Experts of a small language model.
Size: 13 layers, width 192, 20.9M parameters.
Below are experts of layer 4 (counted from 0) of a mixture-of-experts language model. Rows are named router (the router's row for the expert), up (a neuron's input weights, with its number) and show model dimensions 0-191. Each number is 128 + 32 x the weight over its row's rms, rounded and kept within 0 to 255. Numbers have three digits each.
Before each expert's rows: a language model's description of what the expert responds to. This comes from a sample of Wikipedia text that the model never trained on.

# expert 5
What it handles: Month names in dates and the comma after a day or place name, as in "August 10", "January 20, 2021", "Bucharest, Romania".
router:169152151117143103155113142142125128171154174145114100152163091086107178130173145117169133152103112120121155137077141149113103198113147123165122070141105141137071160067102156140126150092066122083116159124166127085139141182112133146140188105069211162177146115163112172146092087098131093168094149128135127060095154096105134126140130156169111160150178087064091148127094147170142137139087128135133166182112100179100124154125150174166113095087102109114155145156130083128160087170174182147182109094168095119126134066144148103145090157151070158113131159118119093060134078054185083114
up2:187112098117111133153095180097135117146166088111154113145131112103090124134077130164153118128089142046113153073171146128111134109096151120098111158106115147165129094063147140142159076134097102112155192133152132158174125148116171109123149154134172134115113139146051134105076152101133159089154119122163114117201098107135148127135085186081103126111094133110113153162177070147122143103137156108175139175112137101076078137140085156089099152178158106181137113123093152178114170154148150117068090102135120229100152054127195118108128177063082077122130105122132100193114197156122135091
up3:110156132081076113154139131117127142150123143129082144161157106185157206210154202178142155088166148106138200164153133132106129114145112152053122083071143100098117063144097136171162127142126125095157084115159078096124099152119101148128103135114132120159144130133150087106098152143105113131150158146094187101164054157109159109176113141114108143125134124119091103099123113077120180113165093144145112170149074122154172080160166166132161144096108139128180083151071099082141094160124120159117116150175089148140086093147193083085117170080132065136154120125086103101195123056095119157
up4:143143145161140119202126139178137143143156205155164026154170061095145192137125139124121140131109093118139144126142124108108118149085161142196130086101170131108116110093134152142097130185127166110069128106167123110129101122149115166098150149154118156151097123098111062124090078066068136141136192073100103074184157092121091138108120136056169156127126127109133126055117124098165081136093151147070156175130129150095091170164164195100139142077109125114112166104101105168159083106123159162106087157135025131173147143123108157138128136111162144121159121143146139141113097099130120070
up5:147145115110107098156085135136093158164070162187081103129132141146077096158134145104075110132162133117161152153136124052133119134123131181083156074166113166092100156076150159197061153174144159106120138118102123128169139098141136172157157211108107173126122122086129141119135181136131129202141149162165135107129067085116128085142145109159100102199078143072099193172119116124136113071076140140063105116115223131167166148146136063096143187123126167121134172149109100136168134136153147123165130120106075133124148183144141085128160100120175133152142137075122153098171110131086135153
up6:114100159192140121098108122118099148131200165011085106137092108106120141109127118156103170107103134138160115161157114131128176141178091149087107123152085110162159111150075131181097128129099132152187155147154136131100126130116164167141154140100164132128173136114140145063095118208126093164110152124123137100142150039056132113177135178087150124109156138124090113138118125159133171090079154129135192143139180135136121138091162161122122129115108080145122131138125069140102099119148145170130136196132121113187148090115059018100145154104132179153134190107113168114180157089153084129
up7:118152151075110100110092139147102157152084166164093159080181094146119183130101158140056122135140147158129059127093187094162105167125161055137130115153115156121084125113142140202149110125090160088128122169168171089092172137144169120141142111094145154157085098146063231169152169098119121118108139129102131171104121102120136123191174112143121172164121120059085113155096160178102149155143178127108152126068163156127087120115145108133130071087154049145128086154095058128129100109120165126100179136144097169094182132160084134116085130145129135139098158139103164127189130122163132117
up8:130169149156091176152108141123141125188093095088100146101085214124073157144116145103090146104089113102175083145091084142113110153137108132134134123123123120107068145013106133121126157160069158090089178145151119074125172072152092112144088169149154165189093160120171133146140130150130093127084134145100100148123106157140177148112117181099095121132103163129111155136193092084104129125068143129048158109183134096137160155087124157115144101155133095071099099138124133078181124161153102156129099093147092136143064117142061148141162091133142160138163195153137074076162104105127110122
up9:111088130149137132140050074113142115149114185089131128185116162075142149097128119094166184105096129148162123151106128125145149134073162071141117077202125218103165122143105135178132145139043133177091130115136122150104119097089145084148172156160111112132119069077144182079116148109122113175126147126096124094153138098140103133178101140105150150141093116082080150124128199172089183099169128152123137103167106163163134091142186150089109169156117078133155160115137143162148105100086129137125131096118091112187091129118192125104129121120168190165209088131117188173113133136128147188
up10:051149102138098116147100096131193166152101138147054104081126080120106130136154105109158130177192138191170146124213116191122169201137116112191146196151112192105131133085106160160125125102134179076128092113092116107076106151104153060140099100137122137120111160077078132157101177135056086163158120144139084147119074129077119122153134176142136102135102090143112149162121106124083102128062143075119110107115118157145115167140134114174104146111095137149097146113150090187194132124142146116095116139097071120136099115190090085103122165076118107169135133116133139117159166154131095152
up11:110141142149159086132118086111143088142168085108130094115099110089139110129139078149120151169179188160106124108141144213094102116124106122141116096158097133049116117083098088180142078112116069147153200096148111125105117093108084138151175142110132160177049108145107167148104163125114047146142132120116127124096162082124117095159109149110174132144149143123159157120165106104159091104154184103106126134182075187127145200120203082123102118136190179091136109122155140085123120097109113168118079184127120106130120062132073160108109087150157138153114127154128199143189107174142187132
up13:133144156166114160059144101061152074149112135095151091098126150116097112111109157140165139120138138161143111131169150188167149130128109084150091160118120139137106130092101150128176166137135144142044136120099122155077038107121123131092119151085157141173083112098120093102140110141111120202134114056088109162133165129119120182156130127109079126149122155155198131120146117125160099168077151059159145078122140129107143138172223133129141148108082104148166123165148119085147113116100069106132105110117088078150116177119138090175178117075063165134134127231094066107123110123167164102
up14:143082145151118154153104139152135119120139095108138123108137099121107152117090135121164177108127087126078153211146143131155089140135160132074129097128122131133157126097150100124127110144147122118085131090110144119093201149173119122127145188179164055158133149149155090089086118179072107123097122077147102148111156099138109175160064175073176109134116201046149035147135103206135207065136163171139176153107152194092120114148122150111127142108116080118070152157099146153152075123130147119108110130108165116157117105080135122098139124151190139119140100121146147110089047142068085123
up15:076157048117167155153123108149125092132156147109106088138097114104157182135143123110071140110074123136174170089146129123100100184079087158184185112119068131168098098083151136151153091117116100125137081096130184129135097101145127117144107099130128109163113103113106118098139094150130099126141150101130214140169138130086108097112115128134097092087167081085123168143086133214051181053179179069143151098112127112141120083144172132141139124155145068164166180101134116098147099149117123192138124127155173074077161130121115112113168196118131128162066162099093100176155115146136107144
up16:165091123136164087190195123091061137169153165121093071149124137093161160207156110117112153149169137097150166147113147178102131110105110132126155148129092123162038141164109095146098126151100105065155157146139102118197163162156185186117053112121135119120072086142082096135094169114095138108094123146104131112180089168193113094142139128149100102104099065145112114138110069142137105153187111096135091129133170140132119153121180158156120084149152155192125095120080135143193131111127215135151124125213103143124128099120113123131130126125118090124129093075109130091127109144088085084
up17:130105095133099106104032176119121139213124175091058145111133169131069138124122125139137095143119152148133167131093107100177127107145135161118142081173122070100120111112119133176102111124065098114119138149156139128112172164165152146093163104138146151090115112140122155058115110078168139150135114164130131092109138085112111146143174171147117173073158140110083176135106209153094148105075155115156101131133113154169117109106129155085123130075153115103090129146141016164096097151059074124110118128137137098098147160128124100111166168099143149161093168153141047152121051078180130098
up18:157084106086164146136109113146202157102185088169113134124078163096139113120181140122090217166115096083118064070154109167161101068161106131107129093136102105086146163125113113145123177102095136096139080091086134195172106126066153191144159109099078092050144092115134113126167170121105131109118103195108129119093073103160155131149160152112164162167126138097106088156121117115101124110078147129079154177103106096165148149142138138143102136142181132190146124101154177141138109125079146136149108111159129088091132089138120114162107127129170114110156091093048135093147177077139173175

# expert 28
What it handles: Capitalized first pieces of place and proper names, such as United, Aust-ro, Slov-enia, Mal, San, plus the invisible mark after coordinates.
router:187139093073096123147095168103142135165184135114130091118125060130093148109153152204169169148136084126098161146067126156110141111123178129161107109143091088171068163102093134090118165070139097095086183085163165130156147122100131136152146110131140192153147153149084145171089090092121077164096131156129144097086161157086170128075095140186141159175116070128098185112090146204145120178121148111131136149110066155085170142131124153171053120057103115120155155138165097161125108140133182126138108115134110172090148118155149137086076095131125118125162179127074121095094093110145119131
up8:151095177097100113126079159054112148132095121091142087161128120143163170109104065188168135132123123111089176129162132153067146108146060164136117107174081130127158126140156132144127095116128166116063132146069151094101043155103112071107112110120191098100103066091102132107148126094159065125079108110155094152115153134117178137171083130165097126141100142177122118116128153149123090151102077096110115141131114157116121115190155142147112172182130121182088116158163107125112127091089151132083167120118123140103108147102123111112097047008084136110186078176098118139143151109146128164
up9:109160125134156159120123101056224117152137152080127160116165104112093176122054151092137057110169062113173089106194103178202143139110141069133179132119128059118156107141139126109161128112148172113125132110150123079104158106095190175150147174193136113127129161125103134130145126124197090139124127151142141145067154083130174114136169146178091117100096124153108121104165137137121175127121163097109143137131053145201141138125134104134087076099145144134164136125134124142213163165134174133117147107112139134136126137105152136095118104122160145159149214209165171117135126134088147095
up10:152122085090132164132112131139216113109103149098112193057137109146076150106181161096136123142150116107141123139091122125122163123094142092163148096220115076105163134133113051150212140140142139115127116106155111097133140160079138169109150129127171154116158114108126084194183143113113151116125165154145124134023114129120117157074114185099148176136122143119088103103127157113099162128119111159089128132133119171094124090137081106075152138146148133099186129156116051112140091119102127121105151180103126025103109117132187157174161116094108114132135065065119160128113156073140168161
up11:121104114137082106149165099135065090163170154150158152190110098163149111147163151124180128137107170151154137127139166144190100111115061133109119106160071100156092100098162102161166173112071099158083155156151125135164078150117109116151134153138126146151152125103077169079142129146123089091167139167158185137178106100139085175104100141120161118144165157167116136076150120178116045124051158126096086110133119122148077167165157082232110164140150106152110157118153128171137142121080125133093139130170166064155163171142127113132135070068198148141099179112164166135092113117130144120
up12:186165105142136116132176079137140081156218142122145099121140107136097136119139088131118127161118066138102120172112143132104144133142142154117071179161155097129165085133137120133191088119136143097189139073156140097136154112104110073113111109163130126081151104172102160190111139148096131112128058143089096168165106147116126091117065139094161210125132099129108121129124130184155190088170156141176139129112103129088047142116090167102120149157145120129084145155159161103100170092073123133125114050154101126107085106167103076140129126173109132067141106177111140123195060170058155159
up13:171131059127171147125162126127119104141090150077088148109096117119143125088136131150115087053185128128133111166173151140084143098061143101064148181110139118149121172175133150121094096084132156129105110164183142140083116141110119123148140188073159120131153190142147097100171102210155157110153111095138153106116107124106187163074145094152155111106141137133081142085124179105119152165131104145139157106210137127176121199132065130158094160100144154127141165137104109078140082122083164192156086111152160111146125159189072119120094111114131135068134119126123048133101075148058115128
up14:123113093102115172182154144089177106131140103160097063116115103169097090131128150106067125121118107080061112196082077142132181114085160094054166117105133173136091149138138108161126116164119146169064111086110141100137123127173098138150126152079120237088112157116151126140136192110147110142119121118152108071135111092179095159183166146157151073093176102118111102140116165139180156124109159067174129106122123191149119131159131157104155101156183110093133130176130082153191106075109179125132110149071113069120127107140126149101118108182125134170085147135082136185117108123097128138
up15:113151122114181098166152146153104140112120130136126123167064146111123083115046094147174161114100082103135166150090087120161141186137183075164126112149125150071132137142122142113160119109142162145164164096134122125097111139110103082110141193105155158127116187161152102135094053141130068162112101135115076123127142130124164217154171164131153059127055115175148127078143135129128114146130104102091123126148104124122122110138122126155142194118160120064203065113068077122134161105102079104161164118117108113154077170118103112069131044106144130147114088190099135084055099140109121124
up16:120163167179175128127082171133090110114154140159156166086086032108123133126172158163112118114085136140113116149135072111139149141112128097194127101122150141189159091140144112125154186093175174101093255144141151122050127155137171131132117109109088124151136082131141118160173114128065095076092141121147096138109129130154150110114125166118121176147087120155142115119098135117142160069120165121157142082078111132117194179080132118139097152100107136140089133138117143161096138089131063144131129162167117153036128148168155147127097172170158113058174150134075141125118141184170121145
up17:167114128103155118137111176133128119096133148124128077107099100155132122117127155111119130178157152124118211104078140140114119102142147120150113101056074108092130119086113061164162110134144090149154117150131119092179084078110111159111093108136099124111206124150098137064109124171176137101138119143134095072115115133110132118115171035163053137092100099167103098151155190104092088124143124104139098109101070087086145120147152104181163124095137043163097192103155128134132122147152185105134175135163127190100137058137095122108080133118160134201151134132149171124056114169177128174
up18:145089078108186103062127095118092144118143142135182093116066107168098101130081147213117123092159166114159113145084117117150099101053090157149172157202097138098120135169088115106173134054110101140128196124096090142139177126128151108220161141164105159141165080147091116116080070155106088221138124114155114133133131132076104138086094151068161146181123167173121096135104134125143076124118160115147167119153121158108070128118150132125085154121159159129119130111090081117105101127133120141099093119136154165087125135180134113151095156105128127153099163123076141117116167162054148157
up19:143105056066073184158162143108120071168151133098118071089088107131152059084149171154185137113122116147127129119169085141171194106160068107107095170143125085146135119131174104156123170107114163172124131124097160132065073127124119202147141185097176099122144075110090101108117104100134100115114179112126106159130048177125146137090091100140107160111179161151160116088123132095162143179111140087084105201119043075105157163139125164143155134075127118131142138099143149136166117142109087122142126138098153145172158142143080115154130140065115097139145172164072113120112105103097101111
up20:097117115099171122127105217149141098118160130131131132149142132149132109100155104122090160127117090202058129118117174127144104120150140112170106193075132154091122089177114109083157140067114173133141082087147177109184144104081147158104153136188137168135168120121085133158097093134115033144102160123122139110125143134136123053187090055137125140103156155149143204146128136122158094146154132082060086126131061145133128124056114144066089120173146065106136085110135053156091110123142096127100120137137131107093140163121106143092151120126121149105069109147092153157135166070090111176
up21:177148140054047127101111166186081124150155143124145140099174137147090110107104136141099133148132124075131092114194108131132166132079157076153114166141148065125092151140109145149081107064135138112098088074114149136123103072162187159143084135082142143097132209118139163118155132129150092104168096171169165141113131176173118160129131141089165139067120117150098129081166158071158105167130132171130088121130151206104113136143126138046069095106200122077149158137162116147120150151095185127077163154124174156159144096135136098180135117140166111097121118114069153141105173151116094113
up22:138139123144077145094137083131157126101096183114177089110204139135125116143093076148121089074141143143098085170114118108162088159142128140152122109191141131059130110096096123082083124112138083138108104064148138045072127138111187128166135123132119198138127138078145147165142046072070070172126112124153143152135054122114079098082150105149119133146115096099132166096147170139099159162167142113128156150163084095124179149114153145162129150109121165151112092130069082150119075088092133142118101135070094173088146127143090119073202150112113070090079135112144090147151116096155144126
up23:101095132119121139161088138164153135152092120132103136215100052120147117078143156126187094138136139107169079129108137127058178163128157132125146125091052151173084083122141102089140089069115165112112159110154096146157124161101199176110106178155111115108066162127098151165125121168120152072099059138117112137121128109179180141161119141215105159146125146120152125160117174130109088165138114145078125157152171133168132194110075115151108130157156171129171131092085097144123183135155138127082102170139135077076101064147139126146108152085063146126084119176095156151135113115088151163
up24:142100124142115135132131143122127177064132112113103075189137170143105139077109133063095136154068130083098132114155133146171100127118155123094175139164048163124092105092146112135170092188133087112176090117154084188066136184070100116174128095150117138103159159181162109112075164107101110108166131102159158165127181104102188166120113089163127171097086085139168136128075120119188174172141147125090129102125124117104016170090125185178132175149156113139121120149115114156116145128167180161156114109122092155127139142177120122090099072146118150163122185115097151129116106123148152167

# expert 2
What it handles: Head nouns of place or institution names, such as School, County, District, Street, University, and suffixes like -shire and -ville.
router:129129147111083101148061129129146100175197154098140072138168093103117209130122168201142199139143160118120176167074119127112089126129172095108104110146126137153074149065108150119106156148098134096081174075139160090164133157130111168137147078097165140127143148130103177146111069070153095145096107162108140098104141168119112120082098151183100138131166109083116170112121142143206136176105163129135187183154064121094165140150090160183112100090091135116148170121140103150123102165150175093140127077150063166152125128133195137097117122136130159112162153104116079068098080112137117113
up1:164144135190078132179147172110107170174138122075161139103108108119100064139129133119078169126172115126129114126097162082165210090092083139133127106139113180189110104136093165095163182143120111107113162162103098118144110142154081172090113081162175202115166072136150078078114113115082091138103107172135180142143123169109112151130144119135173129130137126129160050170164109101138132126181125114142109098128116106142132102132133035103177107137110107148128166131173152129116081132211125106163157108132120153220146137108152098109163230145138123137116091112091088155113098113136124093
up2:165148086195120121104075114092077124158187153129129139153127126082094151130120146150111161085129119134100115162115132146115140075027162168142148101126165166158067112103121127119095125185116119109079157143156171094093156139123050091151130128128135132148108084174122105171145128142132128093097076168121128141089100131157088129191129164091096160133127116111151164115068187076192123170120161201091165170158124082095080121149175137138110196131105158133116133140138113115128148179148170145199121098104115197110156159151119127107166170169178118186158126114125103118113159120145218103
up4:115145141138119115146137138150129117132144178121156097117154099110158145135138168135080145141143149126128125142160128085116078126129192129160152099094071117092112046050130111142174115099149165113069133132181125104116135088184125164114146097073110127124097056077098203156150123097113131131105117166148119202139113151059097106112115144164093186166157092146164086110102187134114168137163133194150164111109096135199134088138151151121170128114098116185118154137145077093094112123166136170132167123169071116163208149149174112208139125173160158141108202108095115132101161158091149109
up5:145166083117089128101128109118096112123163165139160134114104091120156073074114176103108155091140098130068165095132114147132162138156134127119130124085180113197155158098121132133113141130160132098149153140118197134112236170162105189129101142077102087142135200091156080137130092087182081098076143106149154107124128125155108096127161229153083174114087127073091186096096145142175100165133160162075126155177073130094107138106112121138105134160142155128067117100113147086097127120133117117177101166112081157123068163137177142137067150084150135172162115176116103096163147136130112140
up6:138184122143126137127102138108078090123126160170104172111129158117111131097146112148095135119150161096194152136141068136135099193102151092147145152149156126083179095106112183175139212130101132115103124115086151113138193196139108207114191148156149119155146158111069158130117082133122154090141137149096094098097123104111089088085128121109150161132149147058163145152124231127135150125105158106102164105178140067108200117132144152143147076118112208109132084117165119078153127106089170158112128168104090160131101079058132141109095171147136073153098148177140137170131115099136154173
up7:149115160145154091168186181132093128175154134131152105129146110126169120113052137082123138191173121175127149150158080055077114119115127184098137144100118142134132104152136133146158162121121183037121150060096099150126167107109081202131139118159120060155126138135094100105078080132185163117101186129115142088117195107107086094156155078127152165116120121116161168102146126112119171137119126189117128138098160068142139123184212175150156121126113071174114142091138161106139137103148124086111188138158168161129110138147122109120109123129205110154164133110134174105130169176179107092
up8:126114073115089148097110104127171132109121114108104053152126153106163131116148157128139208134130161121023147136195139144138105091096113144197197136130145114111143155097100116172133164134178065103150106097099121180127164123136117113085155157130164213121153101095105172126119154196103172101154162142132182142144129136104083143054161100086111124163155122134129129125148140142111135147112150090117126196119094058121163114100094162118082098148125169152109133097072166111137163127123142097118135160070176106166101112126138166146146190143133183112172183178106138080141214101134157112
up9:129147124105122090170147124134095116169116131115157168091179141186199143159157118159102108109159148128113130123131076072172062109156117085100129133111179133145143123090153159123157109174134141171176132069127140113126089116115041102153097101145146098100128158060108112089155137086124106094148174087132107164070218061104095092122164111087135077112141118132153124116097135161100074140089195183106140198151100146162205134162048121111120084136107194158110152176202109097116098126091145106129103083131127102159102101092123143115154112095155150125124160104124152138140128066125115129
up10:157111151127154127198085112142141105160148131170081113154152117170144177083145134026124148112157128067137108097144127079131102107166161135169161115167114148104139145158197152134129082144189168143113144118132152142132101171124171117127157090159090087089152132191143114087138176144147098184181130157123170153065143098095148139099097154154112118074121098048119110142145149142092044119098144153133102084106089169202089129140119088105140102093141140115111075129107100094138156115102150133099135158155129124155147061150140104134177113132121170068110070119214111094172099139095073134
up11:115119137183077169144164121108140148167109140103097141047126127049086105071113136082060134138047159104150142120111147094071179134161141122100120155123120168130215101129096098151114140170113161117156130139142160155126111131104076125119139095126094105144055135121123036152123123124106165087153131134157089211162138118123072161153143098063186149153103161141164134176144139144136143116152173104111139163183089128197130087120084115100146140099081101131158116100156153120143141118100104130178155088158130113137064116107155126133137120176180160147168126090060110110131159063095116145
up12:123138146083190132082146070099174136184123105102198084126101114137091123142150123113037126118194090096191187117170147122090160109126106114121105147115111138111121177155129150086114152088114146156143128135079136088133099213165190156159141194200110167133084158084135092136096101096144155134110170088177113133090140096108106119123059144096074153117137110145147058141118064104107134167103116104116152153107134136169138154181126173120151065093164132160145162141138114124138121153104130112107103111141197109126108107146154144074096146115086146166096121120109082166115130074121050145
up13:155127142123108133137063143132079126136131181112157112131078165160121106130108087149115109135141097128136136161122136137146121223126095131105214114104109119095151165159136120118126156134125196210130172063076100112134076154090181064144102171135124114138128057120076062173118067146104114081096152165136038145139101160128124133111104164183135118136129144077113148146172126141152104135089121124088121149119100120206126121176179127195164178169101119114106145121123099147147127123134155098150102121167121111173123166208116152102100155101138135119096171121128041102090188141099151134
up14:114096089141144120134142154116071084105073168124078159074149132105121126114125132090113142129168141139155095123162128160135105135118134127101129197078192142081112127188103147098039160145140117145168086115116083115147141102108113152135127112095138102090091115124059142166116132088059188168144130121167102116119161129064120166124185090100118122153117142155129193052130135107106192172122170168110167153125141100105114166132112102125121167066125142111207125203145127196111152165162094189119159109128089150148127136113198159113110097117140157108084101094101186086094135151074146088
up15:156143182068115151141138128126112160178086119183097135145127157105113100086148070106094147140152155110127115160145138157147173105095139111184154152151094167118164108129119062137135163059102141137115177142083135118112132129139080149139129114086154240144107153111130152093072149118100161066161168120163090128123122145129109110165085186141124130134117106133129121090112071177109148167172145142143122122137095135073119164122080126146168155100086094112105050095103134126124139163073179129055209174097069114119081127078069131117076073144191111155102151149077087110110108111132161147
up16:139143082144152150183094107117129197094145134118156176140113159166156133148104199169149118097086155181144108078184134122148191103033085100117139153151126170149100139130156136166105112145099114160119169154142133108133133098108084139179148157065119146131154122083131157083110083087134108137096121101154112124139077104129131107149172135132122169126190139112121135083163116052083109134155087082133134169170065170097168093138140121111130078119114095078156135143105066057150124164111044136133080092150106176162104125144097046116127168086161156137132144105152128076169105091173141121
up17:063118119050126073134140129169147157128140144135118086108114162132133078219150133104122144094124154161103155071074118116082175173123136178209094167091065131132143098148086130135143100143146163149126112132065142065135140103166147153087101126188099095123124162092114163125150187100117124109158132152170139139160145155122198150088122088120120098166135114137062067148112097178145112126174084092175086103115176176158165200150150142119183110146122121097099111149141129174148155146071157139070119146158138117139136111104167141120087105103115139079168116089068116142132152135072092166

# expert 0
What it handles: Past-tense and present verbs after a subject, especially speech verbs like stated, said, revealed, plus suffixes like -ed, -ated.
router:172139121112110121164124166164149118148115157105161075145124097082113171109173130146173138147098091109117152125102141153075086152089161081163070104110116121154073134096112147103107161073126112095123165103160163095213110128126168139120147123100142159120130129124076159140102082102110091141105087094117135078113158177102170112073117133121163148167200126091143147120123103149171125145079171058151159137088112118098135122134109175149077075094123097132146122090176100070127087173143198118170099098147137155102134103107177124075105109202082182052188151069106089077123106103155111106
up1:097147149056089131148056129144078126152164078102122170186050165112148090114084134160140151132078087167135183094111115115108137107156124113146090089109189200127121071122143140143078143120128133109097082122119141152116149138135159182151099144093125122214144069133147067140144045134077082116093170074128113108110119157129109107113110120133186099107094147160099103121169136119179113148091164139138110159159072135107153165135092165104130173135117111169082125123093150101087085149134110101177140093148138135161140175165087090097150141129125114060159108085103108071143102117143071066
up2:136079131173168187087089171204141061191111141054118085164097142103114088116132113070115154150180105110182157152143148091150131113146111169167085143112123110077126074121098138137171169152166175096084080119071143122165178143132159160135107130138157149121182140127167167095117081107089129116096129102103096111149180162107111125121093163131137130074106132111090103088099144151156138091071129126129121127147089209157120149115166139148100148129135085180144122126120105076085126121195115046154105118136185131122091082115145166126151140078093114120086120137132145052105093137068161136
up3:152165144128161073124185150087178142159094144130142135097095141134137142083112072134096169169142164130144125115089103139128191134151124123109114131124086138171098209147169123158120136143146200105158164157102117160151081146094087160092154196130142162126176158151081085127089110131079054102144149068127116133123124109124117149164060115100137124163059133059114136071119175162155072158122163116165097130093119150121119140120126167100150166158066097178150090116197134099115163117131153147175152120087081136138073172090117108075112073163119135192136104152078084124109108081136096165
up4:140079138138157073119126099195178127114130156136183152087100174079116135154133150141124173144111082086177199124137177099077144205093170144133102132181130159136140175127118131156123115112150084113122174098177114114118172121134158183113090113131119121062118126114118207163164129204125134098122122116155124097115141120098136113121184116149187146150170141072150169127143181068122110120127096091138093112185104133148082173129139184176130137156133115130196127085141090137084103122196073115128133179179143116100177116134157119160106139123135160117101086096123082057169152084166108090
up5:133080124098135136087129125146101194186132169115176133139114148139158153172157129137128147135161122089184133117130140153174138139132154149116163096130163121109161138125119080109146145081122070147121145080115078055158120118179155148164160137133139102133131143095066113162136128185161164136142063113117151174088089116158122091163128152137125161166061126090120220159137126163113078148077138208120131186114089143094164139123056153132117144129147138136077136177144143116146143140195139119149208125094130140106167059148131129109090116143126153098116138086143075164171011094167153105
up6:134112126150149156095129109139083210193105171161146113118041141131116169156068106153179107101123055128098148154079170136124091131137182123127122130119147123094087098124111128136110098122137123116129114069124192153139146144130089059138090156163162143141144121099108140203151149120102204112140185084091184125157148162093217082083146125140100132163097175101149223141162146136094098160101166181133125136121171129137132149106119159122122080142136141138126121169136117123119121081100145142146122143162093100049116106175159133180131109172153196132136181134160077110101101083110114103
up7:157116151129153170124127164139098177120106055081061096117148153051162183196116206113173120158144124183163157104174155102141110142112107114106153143105069095114090162114093114159157100079103135144099182115151135143122139180096177181165095116115128110116052098134087144154100147132090087155115119149173144087126177102129117172172153201135129114097171159166175131120139163142112093118153070168063117148109107067137082116148103170144131131161161125079115105110162088149170141189149149134117108136162090121075174140078126131116160147111193157125126106140132137114108087146172167091
up8:163090112146107118168103104114152095114150198146148128105126137129138105126166110091142096050139137097099084084111125160113129222157146162157112051116155118145141177112118078136150163165177152122175130122131130086127109110105115093091152123113111126064128121119088110119132120087133125073130070114052109098140123157085079154137142191089109158143197128150154135121137106140117104138148178207078150089091077090154146137144138156154135127129153086179138095119140116050081154185086121117147135111095132088147160057165141164124199081150142200097144166156083161148095080134150147125
up9:096130104147148132217102133138100171091086116042104109104104114101144115131114133071097180164133158149089226085137094068126105092109136154118183065156119159167122158153104178193167095070154116172122101153137150155134196142149113122110148111173151123128072114143151134135124127109117121096141117158148139136174147122133122162109081151194075101168177080128094118114144086124115105212127195096090098139129201149132097091135103131168103133206106151136121145170142120097137133127149154110138098098169126125071138142124182111143125135111065200092142113128142106143175161148104112146
up10:145100142133151162151146131134137119116147081094106157176131143124148129082142137161129121084184093092169136117124172120170116120135151120190117162167117123105113133108089079132112188138157105072132139136151093129133086190173120159161161089102168075069129080190098117124118108105175093169147146102119052074135147095061162067139097144066146098154135143091175067136123121096124150143125095133103087125097107065168073136130130122166104155087153106054105094109157179149165110124098146114157158118136189088125112133168188169126123111065128161086108088123080149090074189160099167165
up11:102132154160105113154105172131159128115181187120144124103104169096128170088118167124081165125107062124120116137193098081121113058073085087108072132114104079119102101093171140085123153105191143152144112145120119120151132137060139172144103103074134165098141144108119138088099160121180129125184148198128118097114140154187110090095182133088142146114133092122060131145103123119150134192106153104126122094134113134145112176121077120114043096117136126075131160063098101135116147092106180133090096150103142154111129163135186192154132140159092103131167198073102176160162123143133073188
up12:094097109057120107123104138161149134145107150064141127124164140139123122131184090148140170132160120118128123155115150162115079164123129141069193101152157149170136145158128146112112105092145101143191130088105202115139059192103146185147117135128121132154139151103125187128074128122171128056102160135114060154155071098141235115095092142142121170074134119070153100098104108140071197144143152082114146164129138118102142158154147095145120146095170094200153050135072138154148150150135100131126148084115141104078148092120116104093074149170151121129105169095133152087090131163069100148
up13:092108145165090118124158116110177184117118136112128083127198171137183096122109189189180125151182119126114115106105145054105059130168185090134184118163118102100112081134057097104156090141141103130176132121106157112123135172110117082130127136118119145091113109066123104092058128189095147106153093138146197088123141090089163157078163091095152154168099097074173167093140141115091091126126114096082116109114091096162130173175145119159094181155145137111146076101112076117102159097134116102152125197099105137141183126074143109142124203134141161096113135131115106090115104157134076131
up14:183101211099103107138136146116168153168164137143138126132084152156078072124172102141140132167123121061150107130131096181171195136135132126164145126110157109110113105182206184122059153141131207159137071102114148107150096113129129079126149168117171165106172120139190173092121101126130136142089167122146128139084143116053111125121115143148210123161096118094120069093195141171141151141113133114138118079145128118159112163155105113117087047163093085113121137107110138186067128159127143160092142111141095143101115072131086147170097124148095105054126140126109053091098113103111134127
up15:190145104108088138149129108119134194126118121128152123179071071164164100155132123117064140142135175109119116170148130203097117178056169128143107198082167115122178146147163154166102115147138111140135146104112101140118117139105114171062129151143120073116151139120099074142110089154136107149133119106131060114059115214115087152132127153214116090097148082119113158088117144119105060108128166122158112117147110200110177124078124139192110134125161126114084168180146182158081112174096088131175146080111140128178107159137107089172164116167072087109123139119097101119172154144135138147
up16:137177150168157097131075130071140104132110124173116102085149116113136123114183096202096149142074145074098122135120108132130157137127126069134141080127181174151137089152153159120075149112169054173132102212143079176147161139122117163119141131118115153130111087109096140172129149109139179194085142129104129103150122058122149113102153127119109162138104121158089158118089083086093132039180079104070144109090119132082194139125119115153137147162163135122172103144162092073125136108125106108111185136142185138161116048101118074109138100110136131154161102143095121154088207154063119131
up17:105173081151117093149092118120164091127187129142130085125134160138124151135169167147120124183149117092091112107106158099068100139167140117168115083126108130101126080183090074152088148104084130051136142098110200118163156109165123071146128239195122099119135149139094136122122084126085146102157126140110083157146106136129154101132103143155118117146121141099113129090177139109125219074136154167124154106152113109166200158093073152079151140113123087150103143158099097114129109095125159127169222084113118133170108159096146064171097117112105178172100144124133135104101183121111151199